config.yaml
num_hidden_layers: 11
moe_layers: [3, 4, 5, 6, 7, 8, 9, 10]
router_score: "sigmoid"
routed_scale: 2.45
balance_loss: 0.00443
vocab_size: 6723
norm: "rmsnorm"
norm_eps: 1e-06
tie_word_embeddings: false
optimizer: "adamw"
beta2: 0.98
batch_tokens: [131072, 262144]
Below are experts of layer 7 (counted from 0) of a mixture-of-experts language model. Rows are named router (the router's row for the expert), down (a neuron's output weights, with its number) and show model dimensions 0-111. Each number is 128 + 24 x the weight over its row's rms, rounded and kept within 0 to 255. Numbers have three digits each.
Before each expert's rows: "comes before" lists some tokens at least twice as common just after its tokens as in all text. This comes from a sample of Wikipedia text that the model never trained on. Tokens count by the router's weight.

# expert 24
comes before: ", ", ". ", "\n", ".", ") ", ": "
router:122121139123159150154153129153098138129102120136117144129120154167114130110105115140129090084158114155110101097119128074104120068125109142125147135079157110172129161106065149118133138139116104129136117102125163099082122089211119099114129118167170111098130135131127151163098129084134151151116082113144122151124100107150129156097113109084
down0:116134129104126131172097145166149118116162112160152137139144118136165154129156136160141118106132149143137103163084170109111141100119117107142114126146123114095169106123140168156120145135108155153082124131153153124138094130171129162114117113153127120103167160116118127112116128107118108137150122133127131135143115064135119176165142154134
down1:082115103142167110149091112172143106115131171123125116116112101144116098145134105084125120125118119147127137131173110141126113146135118125131138120096120096063141121139142094072191133127129157094163152186103127089081142111105101111125148142110127110091142072141146151168126133165150121139140151136126111138140124174115133112136139062137
down2:136169114103075096146123129172136145097159158099116105129174131151087110131108142166111142120136143134117145119114135138126094144186139114121127103125083125139105154132105103151107126105112148116125109120132148114153117144179110136174062152115087140152173146144082169126121139135110112140159152113182114145112122124095116137118133162097
down3:121153153110099106106157149128183126155117102151040141123124100165133135148102152115130138173137114125122080140125120107081132085107157118179120104142136123156076151123142115141135175144156146096122136110148140122121123116126157098181135121146126081156131121119099143112136129100114156140115126138130132114116154115139079119138112122140
down4:083120167144135122148132103141117108128125161139119125167110103158091108140140149131121144109121133113116099064153160113120119071084100137151103148126136156171137096131146120098125093129097154184128173083151171142122124096166119112131174141138124137161148124132171109162109107119117118125167114111142130163113164130135103154145090099133
down5:103187076123126147132137056132188156140112141120100129133134138087121095150097189166099101114106136148146115151156120123124105121146132086147149142142085113156138091114107109126144096131112153146146147115129146148121142100165138121130140136110122111184136124096144121148149142138086173120131169135112108153146119123153128115123155132106
down6:141162143117110105126117137148120100133145145170164094149122096109137148135120166160182122133139119130167127149158145137160132146176138146125129175135135138124153135137146149114127107119151128123085143142169113140093133161092165165153111145109086123128114107126098116138094150139137149155124168166110106105154097145069135117185131175097
down7:098106131150147114155108174152103134138136120152124198134130131139098151107131163134112175114121106142084133165124129138075159112148099128154160103140149145122135113145126104154192137097135115117170132171101114109127111126172087154151084134137136127167125110119106106106113115150110128102149122091106121128160185146133132134146097134131
down8:142172105114103138120092119128061109116155139139165121109138154089133116134145137128127099151156201128130119106152173131147115112154169138126193175150075152131140173153121154149149118152117144085105147147111124115137118108149123130135132109140125158181110140086136135129134133140100150102137110124108122143123173147093102118152192133147
down9:117126143131125092107148172123113135142145115121133115162103189123104096159138088072100106104125121164161130108163143164097198105156139146165119103121118164165100140126106120123138135080130136123177147117115136109139143166083141127160133127117154151133105104162122138119134142121130161131139100125121114110132136126128124138124099085184
down10:120123143121114146147142102134119156150121148147130159113114135088146149114133166175135130098154147157103129162169112135114105157136097160156116145137102174101120133136128129158124128108168099163114148094188181098153177087092117137131157141159104116124129108103121138140133127081137139146158122136129154102139144187166127177138154118132
down11:099109141103112125159110143120091153122118105119113142116114136104119119113104137161133135122144137141136134124108162122170114144185153148125142117176152155099099094188135140179093142151149125167116108155150132120168082128061180106204131152092129141114136151099139170149170158148100104119102110125131108117119127081100167116128133137140
down12:133126168116106093079135157153100157121150131162139187083141128118122145120171085138140148130112145109082136124132156108065133163133159172110140131100075149130127139126128109126142138104097148119170097144125110158156121173133157157175128178126101132097117188132117172175113142179105132093105133119136097115131123130101155118137139125143
down13:133180161114099127104142124123143122098137123143182141131130127077131080116113125133110140139076083079095123126092159157124124180144149114138106101109112118111110096122137146120128147154148118155127107181154132116119103142144128148101066128097114131120124136122128171110119077130135131170181132161117135153125142123123138085134134125144
down14:101136088147163145153104062119118130148122150150125092157105145134119116137126155126169108120116098163104116120117107104141172145111077119151117133108151125106125144156139130146140096130129082084097119168145103148115134095162164089114146113139129126102120151114106078142135119084121119154150109160161160153154142120101150112136156103158
down15:160151114102133145149127130103136118157175097131155118165132160155133140128157128154142114137139123150136143107098129135135134111121124142085146113101124159150121121152123146115148119141168151105147101103128101082082131101112097097097145117137113130104144108137139139198136136073149147135134072128143125147128163125134140119100130133120
down16:160132153148149135124151118153106129125138124131130175087107127140118113156167099081102132129148163113120083092074141134149133098147120102111098085152112160095130138129135112140094113127103157152149116144121099110149153110118114146109148130120126153147156150167156125139120118150132121095130107090176118045100139113078129120132132109121
down17:108145128083140128140127108128136155126117111086097119113151131080169150135150101151099113129104094212138146121146134128133108117140144118125108121088101176131117097125141105179108100133113134132133097087161163101143124114122158152109154121177112126122111126138120142166139141103133150121156096141137144142111131117141139140141112100105

# expert 42
comes before: ", ", ". ", "–", "ing ", "\n", "er "
router:145134127118114143169134161174117135157112130154164123107126160137119144145093121143139111165140169121131137101084157097112139095125086158128122128099107108133124144135103178148124140154141137162124126126135155135097131118179099152126152170088165124143135143102131114150153114089100120148139104156114135190129139142118167146124139135155
down0:121125162090113136103151140121130155137134130122152116165135134140098163135129149157139141122122094120135098150148154130083123146117101118095146161142126144132136102134113107136139129118088158090199139109175134160159109110141177104129148104133136136133129133124116098114135106167106134134124148143133145147082100105166129131107134147100
down1:164123127100124131160126147172126160144129065188133140129088138112119138133135134147121155131139106089112100125128114122086073135104076124103166130104131143087127124072129109098152136131125163078144112172154123135107132167080156149154057132131107119150123077147112104131097105147118152153145188150110111154169084117120091129137161170114
down2:125170138158146118094103132174118139095120157157155108146119144169139170136125145147122103115127182143087196090128111122106131150132129097150131126102137147112115178098102132146123103147138104130101119156103132122135122122124152096126188157128128129093103094114152150149133151119127144152077128124134152142120147129130114149157127125123
down3:179141132139149151104126139121094127103138138141126183162108086093151141080133132162097115175108111145124106098160102104127117159127145148130117126155157137092146134127140136089080120159158141127126150125090134096105146123108179089136159083120144133131131105136123149134114157115132143098143139131164135139123174119115137116140163111070
down4:128137067140115135157089134140099121150141101113124075117137069103130116121119117144135128111120128158152124161142133124105151086156128154135139151113172123120117133118138145114111101131123039142102138129113144121132121130140089091146177129111139127149164131131134116163108173078152118137137103151124138143133136124122166109121156174161
down5:128165134151116127135139116160128113147146114137097083164169114144085125110109075166099152126157108124151168118127125095109120141135100090156163137169136106173130161099109124114135111120110138167147118132085121132123141143112080105124141115135095150139108116098148115165120124107169107118140100133112154149080121123166092129146152100178
down6:121148103122106146130126108180130125148144130155097126095109108100163147147166097068116114139111131122108120164127153119110082193136113114121156158118105137135113131097105122103111126130100147124132092114128131143124123135103141130160131137133143157104139160202130162083151118125143081139132163182133128116082118169137126133135117143148
down7:118088107089086138095086139100107154143139110118105141169102125138113108151107172165113127103168131155143148111110139137092146070136137131139181147151142154110094120161132128102179137163138133125146131103147129145128141146079153150101131123131147131147153179200156137112174089088115125127122130116117132153105126100079106120144102167128
down8:132103088121154116121126102110094127168140137157124140084095165133152155126077117136069194158143161148103129148102131113164121101158139112126127160127135155106123144141126120096148093128149093056096109080159137124169139126121111149164099123101143102152131137147144118139133083116125133133112114128152167121081130130083127129119114122123
down9:126160151156116141125127101129120124132129147124125120161123129139152134096123112126173097134118153090172136105140115168115112071158104097118119114145182106167098116136096159176123118157106114153128132138163113132120136091196129075088143107160131134144160113149169127142101164140119090149154100144147149153151129072115088126157172124133
down10:132122139150123132116136127136109153129115124139128139138142142142128102115120118111126104104115145093138090107119118139130135120134134091149132106146159122176084113118157133134116111122095139128115095116147161157093116098131109108076078116099098118133111116141129140152139102145115121136151138197114112118094154109115070063140132135106
down11:153121183126104126096122120149129123119125141084123165089131114092103123130178097116130117166138137114160097129121125166117123164101142164142140177151140138095132114089170111149125113123143090140155113156100114149109118176115144117169146118114106129134138156157129131102144116133175140089122156111161129130137137169102089066130111123141
down12:097110131128116144078161120144073143107107137145154132144141124170116150117099136106113191121097119109082178114102106150147144155141125156150141152157124114149104097138154146092168108148140151137141115119122145131097127145162167138122141144112083138143140134138153118139147137067141121123123099118147157095111130095126174138106116132153
down13:135130149136097139106127121133141119175128114150130115126082098156133124122126154131137162130127143140127071103114122140157114104093114118108102087088179134139123143088133126111097091095116062083150099165075109120109157125145108114133116156130134085099142110142143096118143105121122125131147089112148128124116095155104150070186112150126
down14:120168127138116126129132124158155121075137152145132113102165184153114122102157118106142084151127100135112132160142111121130180157132128133143128124099131143153123070184100121114113128173122127151104126160088135112135138080118110118115109126120141142125101146119120049128107161133127108152107147171138113107115110120139125078152151098128
down15:191149116132129140126136089154145182123150149096126125085120148105115091110129111125144098092136148084115127112132133103169080174168113115154109152144133119101147143114143121113124134114139144142107122157132120151154153156104116144113109107139145117189127160187087097091113141100118158173119133126137120121127184121114151126131140173149
down16:153150106131196121144099136127154150150123122104129119125097103125162140138124146168163074127140172149122176129117149129155115112136113137122157125135133128055129118181098125087143114131176083165116134113133149115101134162105129077158169126175145124123097122126129179178131145141156136150121120132149151169099117102138133130134184112118
down17:107155131128130138166114132119148180174127138147119111127139151107135119166124090106129137140131077120122179127116124141143100124126131176146136153144100114175158076121108135105168102142066138142110145124112159102108126098119119093078157167146120153127100160108122139123153100111111093156178124105131127142108178119114095132139128106145

# expert 17
comes before: ", ", ". ", ".", "\n", "s ", "-"
router:159126163129121133172108132150077101153149135161132100121129133169141137142090127163131111116136188161107116100104132101109079085140130122140121148112109123140135153154082143117104135138121123175125132114136130088086139099193139135085141128125120103166097144106160130156147119085109136156140089121164131144136134128118145193139114111139
down0:110097129127144125189112110122130086111123099157085116110137130112147128131117120108124121081116141117140101137102131136182112121134116124160079140130119181112138126159123151105113105132081160138125110138175142136181151136123170175133147121157136105078112095089128131145109143160146147120106132119170104174141106143101128128116114128112
down1:115103072164095121101156117103147102080083155126115163063104139154140164107120091111133095104122127126138127140118105130082121183135141124112078159121073150103117110129093145120107157149135134148110125183124119128124113133127112144195110106149103112116144111101112110134109143165138170132102131079126117087145138104111139158085167128149
down2:145142124118104107126131135080155117140099109115107098133100183141145116152118142142108104168104114130127106121116131112146113119139101148085128153100156107093144074163115148157126121205143115107155102153157129113084153137118175107129112111094107157139162124111172132131160083132104139125136151105142119107140104080122129140129139144109
down3:144151150097089113097127127122120132109137134145141117115157110102119126115102086102148117148096077116136098121135188154127112123114111107129150127093132151118119109111131104138159126145131099171167121137101099110162139153067155138147103166100171106141126141160111134166138126152160083168160129126117114167114192098084116079064135130125
down4:148121141141124133168113109137144135151118127150121137151131100125192150134110110121134199112085125166097164145126132101102132111126109134098110143120138130149120168139131123114120087167142126147112122145120163091148137134114106114112096080151155113123120102152142150136123132113162152127172141152117143139121121145153130143164148106077
down5:101111125103154166135121074135155113104135174117129142142108152138135123149124090198182171141129119163120140155127135123124115143132131158158161149161109137127137129116161142116142112119129141117086100096061174135115150126124173139122116140141110127125189148080131135165149116112099123139149109112143116123144166158135126141095138132120
down6:134108118134155125105175104142135109118128134094142115125129118142129118132108165122146088095185164121115087133099157133188153124081134118156131106111114130168152099120110144183075135122144090113116125116165081113123134155178122119133138148162138171151082146095155143143144086129143140185114059115113138123086117104131109117118122117112
down7:130119109124130108103165116087180163077111082112124123138113162152104110106157124131149077098146112076144105169137170134111154088133148081118120122073103139170131094162095131142127148101113153103135129123144113119155122116096106109086096116150137147143125173167121129086120119144107123124067138134158151092139083092161153129135107128136
down8:188126133095099131105126141122124113109132139077190145101117101174141090109075116113124170116084116097137145113137101137099150116136140131113108136112117110137100113144122147163114113096107150121087097111126145141138110154170097144154139159129146164144120149124078137125135101153130150142131116116150116141118137123094130128107142105156
down9:108154115142121118149124113103085126145185096152094124143115143127158153172130139125164113137132139130154136120138103112117106080122107181117118173192111102107157154105126116164108118130100138192093137130142120126112135137147147112080153108123144109134115131124117079127109121110109112145150125144113154152126165150118126132143114123126
down10:045102165091112151124145151106116114080085133122120119144152122135119136159153090128143165114133102100113115141160152114130157115127151077125103115146151147090149154128148100151158117153135127117089121156105106155077135083116150152112178110067105149136139083148126174122153104124139140137157110126143166166133111155119166113092152094129
down11:111125135109115120123093118130177110162153107132149139142138157172116152089158094112129114141108145121109093181126127127104129133137115108120130088117140161160151095123122158077172121113094115111133166136127135120168115160136129091127116077122139085104093117110131129121122138163102129149123167157101117140127109043093127144135161098132
down12:114120111117158169139095113124137154191147118162115141141118093136178137154108150141136153135138122127122108161169124115137143106140118112139151176111138106153135142150140172171130167138178114079119094123160118135114113055171133115107101118130142096153119124119091105171137121079104132153133093130128096112119131143159106161157143144119
down13:110089110140119113136119107107121169118142112105154134099102117107150145150126076093127145106148071091123135111139132113142105055127133151117063085083091147141118117110114135151124122070151116150142176150091110106142137127114120136130158133080130104135118080105110128136139149159150130132131164171143163131145122156122142134090132094110
down14:099120099119153141143077139134117186170109162131141131143186117112125131171143135176129145128111130159114131130104126128165125127098066106130174110091146143145099117116133123093139149101119107127156109127106136148124125107112120159134145116142187127165143113118143152119168095112134145122131113140144155145140109179108092126109151133135
down15:119146126112116096124141169116111124103110155125139153091143139116147123133161120102125129130147129183139147134157125077063102125145121126133116168098161122127148142140187103143207091123122142131163135161163121186084124098128104110085120124170162091098162140131110147113141173118123127140122097091159127139121114121125153141161145102120
down16:120127144130126106099144176125162104119138099159179123106109129159060130114140131117133092149141097102108149157152115143099152177134154148154100075151125153139179123159139116161146118130166132083174151129173118125173069142137127156156139134090077127104098155139129145094151162135148131139085149148113098126143144133140145145154113102149
down17:145135140132167149117111136140111074125131123132155107102149117130146109097112153138116107160171089121156134120138099141159086135115108157127123137117116136117139086140142116090088143115160120148067154109161115149125138136116157117139110117169110084156141129106159102114116147118158112147108127182149141143149123154130112151109064101158